From a checkpoint of a small mixture-of-experts model trained on Wikipedia: 314M tokens.
Below are experts of layer 2 (counted from 0) of a mixture-of-experts language model. Rows are named router (the router's row for the expert), gate (a neuron's input weights, with its number), up (a neuron's input weights, with its number) and show model dimensions 128-191. Each number is 500 + 25 x the weight over its row's rms, rounded and kept within 0 to 999. Numbers have three digits each.
After each expert's rows: "mostly gets" lists some tokens that are sent to it at least half of the time. This comes from a sample of Wikipedia text that the model never trained on.

# expert 25
router:496510507507478482526498502455507553437517502479499510471509523468543514541470517479503535482492548455468484530512517467472518512489481518513486507498466484513506485468503537491479453541531476
gate0:435537511457471517498483510514505478478509510511468521502472503519484539511538515511515557470526478455526500500488487522527514507522505494487501462504547449486488509482480521447420524448459495
up0:479509521484485495500479487466525500497510497511474532481519515482482470495474440491493495464530508475529480475407538549470502458483500468502513471521486498483513496492513476477487514504506491
mostly gets: " (", "-", "–", "/", "°", "′"

# expert 33
router:443531486523504513454511481500497514498488479457507500532514523428479449450526514478483448529479524487527490471497453470467514472522526501499550480467494476500544505462521472495523510497524524
gate0:508534513500528478496442493533498483536514512513506483478528524489429468510553486494480485453458486518532484489525552473463509522452507510539476488495515485516473470424528485481483468484502533
up0:526528490492537491532484506510494493482518525531505523488477504526497528465510460509507510531485542508512546516524494460497507465472468491521511532498463478520459512537540492532518506482516500
mostly gets: ";", ",", ":", " as", " –", " -"

# expert 4
router:458530451478464527490523512545503498483528540535491490509521505495519465472467537530442519517524538543520476545521460524520476558517505541511476507519534535523496519537488492477444529491482532
gate0:438509456514527500566468525514504497503501536508474457514490515485483509522506506500495536486502509478512504487458540458441498492463472492465505517511471508520517485527522455527495478549566472
up0:463513511479484459444520493511533490506494537517490499509505503506475538526504486530488475482483477455533506508522497488505485518529523539521484536487529475527526467507523523506482529525525537
mostly gets: " ", " first", " North", " then", " South", " 2016"

# expert 57
router:446498468486465489479497514500512434466491480501512521529456506504511494439539534550484470525527458500464541474527474503486499488512471480518536524518524484502527472517531507489507473473545537
gate0:545538584499476508492499491492489487478535523475508509512488495523514530472476496498507470517519497507534513491499515523491525496511517456477489465471518463527535483498459539494485463487496493
up0:460472463497497522488533509544504532531463469500545511526479523489494530529512530563476484466504515536481514498496464517499541519551483482542530540500518510480463523534497497506503443471521492
mostly gets: "y", "i", "as", "in", "an", "es"

# expert 18
router:454482490492536508505569512463537501491513494489493485506476512490506482476549502516488479460501493480530504501506499519441517511507496511500512550479514480517514501463529527551499491485547531
gate0:501470502519477479507483534478480477539471525455482543506513523462444525506553497496449474494436541498510525444523477536477515500426497505505494557506490554512545490483487488506465496490498477
up0:493500563494480456497482519503482505453555527535496524512499528521507450487539525482457490512463464469504502541442485465482471516488491500471498485490472514512493532493492537506499485507508512
mostly gets: ",", " 9", " be", "D", "9", "\","

# expert 51
router:474498509488483499479525488510560446435501498526505513508460531500524496468556533533476480538545448507486537483531489485468489489506475507550514524485510479530510482509538500514528435495530475
gate0:498478468504526491502520504509481514529502481474495479497514482541551486510490530539512491496524523482495500532492505495547477540509496495533452536489532452505525500488514535522492485544496435
up0:482508508486511474484495553545468488519471542509501537478490460492480534500492488519507531480443524471509484523463518539541511505507494482492509470516467543491450528483464447504503514518549516
mostly gets: "oy", "ob", "qu", "arn", "ran", "uc"

# expert 2
router:461513434469476508481491536507504501493495535516522529494486533505497505440500533511451510537531500501540470531510516501511488540544503507500472510534520508498554487524480467508484493534559506
gate0:491485516521503532510513515518496517503536504461501532473556505553480554498494508473493513482498562472507498461460545455484521497509469528522515473491506506527493470494480486511510487507499459
up0:527582561466474519496495519517510557524541515535528487525487531490499518526502527489539495508483508491492503479488472494494532482482515534496472475519498493486490513519512510478510539476506497
mostly gets: " 0", "%", " this", " an", " An", " 2016"

# expert 63
router:506542530477464518469504519545517505488543531475495445507511497519517492506508525484501504517501546543478512517458508500466444524459496500504458507501436434517542444507454496537485516514510471
gate0:534427526501465479526511517515517486491482516538491513503520503516504479504507533463472476542535495499496480486505536495462522488502490493555495470477529476543521500478547533541494522526521482
up0:477498516485503493523468491508505493504466475485535516489478490495552536472484532456482506544516549489472458470549504510485481500536492496510545517497499502500532505506477494448527464478487500
mostly gets: " The", " the", "The", " New", " National", " American"

# expert 9
router:466518500517469513510535540488470481500484532518509491507485482498497512497524543506492509492489547528496531513496546523464483517519493491459470513496512530530551523524482463527508551512484498
gate0:475496488492482508482505485496488473481509518471456459487490477519536499490466504484506482509511473561493492519505472530512461508506480479487491485501462498514493509528482480525497537500517491
up0:477470531448505519534479490497474523506487537489531532483475494522476470461553503525496460504474477510494488449520512542483468508546535478521485510512521505492464481513498520445509521487497497
mostly gets: " of", " in", " on", " for", " by", " at"

# expert 46
router:523548541504500518550534509542468516546493532508487456496525468528508498478540499468501528537479529528497551518519493502502508506473527493520466527512448468538528484522518439520507520508512509
gate0:497525515491504468509495512493509473494485494513500486501511444476507498494496492482487459533470481500512509454472519466489474490534475523549505485491513520487479527477481510505510512482472491
up0:502506486489519454549471519498539470489517500488468520491506474467489500514458490508511449488477436521557491472479519525493509535485527481478547478511465493491487550470475493513487496469495463
mostly gets: " the", " The", " his", " their", "The", "'s"

# expert 23
router:500516476485516486441511539485471514474520498456545513517486491512500478444549487477452525495483521493512493481488449501490524461516533491497527500489476521470513499502543486472490496507509493
gate0:514499490495500514531514456526483492526496485466488486494502497519515512528531514475462473531476504531545451478454453481419530549490522525487504519554538452474452498499495522452494515499474537
up0:439550520478521493462504470532500492510495521503512524478466485523519435500543499463524504511509506545524523480485476512493525501526493459514538514501504491481509519541520482444479527455500540
mostly gets: ".", ":", ").", " .", ");", "\"."

# expert 14
router:472518489490500523468508495489510469465511499492470522526491536538535495448528543541498498491539496488479537503476485518502500515475454534520501533516549480528529519571517536505511498454551477
gate0:507492499481476510493484479483472490486505508484478512498510508490539551507474503493496488486509481515496507494487512515457496476508463490451501463511503490470513485479463468509507476481564513
up0:538480518467528511452493506504504493489512507506482439497489514495506540470505544453506464482514516448513459498468547489509475489529520482509500489522487497508499527483471521539523489541512493
mostly gets: "ing", "y", "in", "th", "b", "k"

# expert 39
router:488513467512470438488533508475502502457517536493488495469471514468493509523567557533480480501546473520510503492497530527520514491499513503498477517524524539496491482515538494514516503487534553
gate0:438495463520488514481518473497473495498497471492494475576503464480485472509501485481511447472494519504519505506502484504477496544508502503487491497489463487505490452496497507453522543518511504
up0:526510485535513506470446480472522491492551554501473528522507499471498527524487448486501479461492491476512451497460508506525469515484515491510477462508483488488495512496479473514465466468541485
mostly gets: "ing", "ed", "al", "f", "at", "d"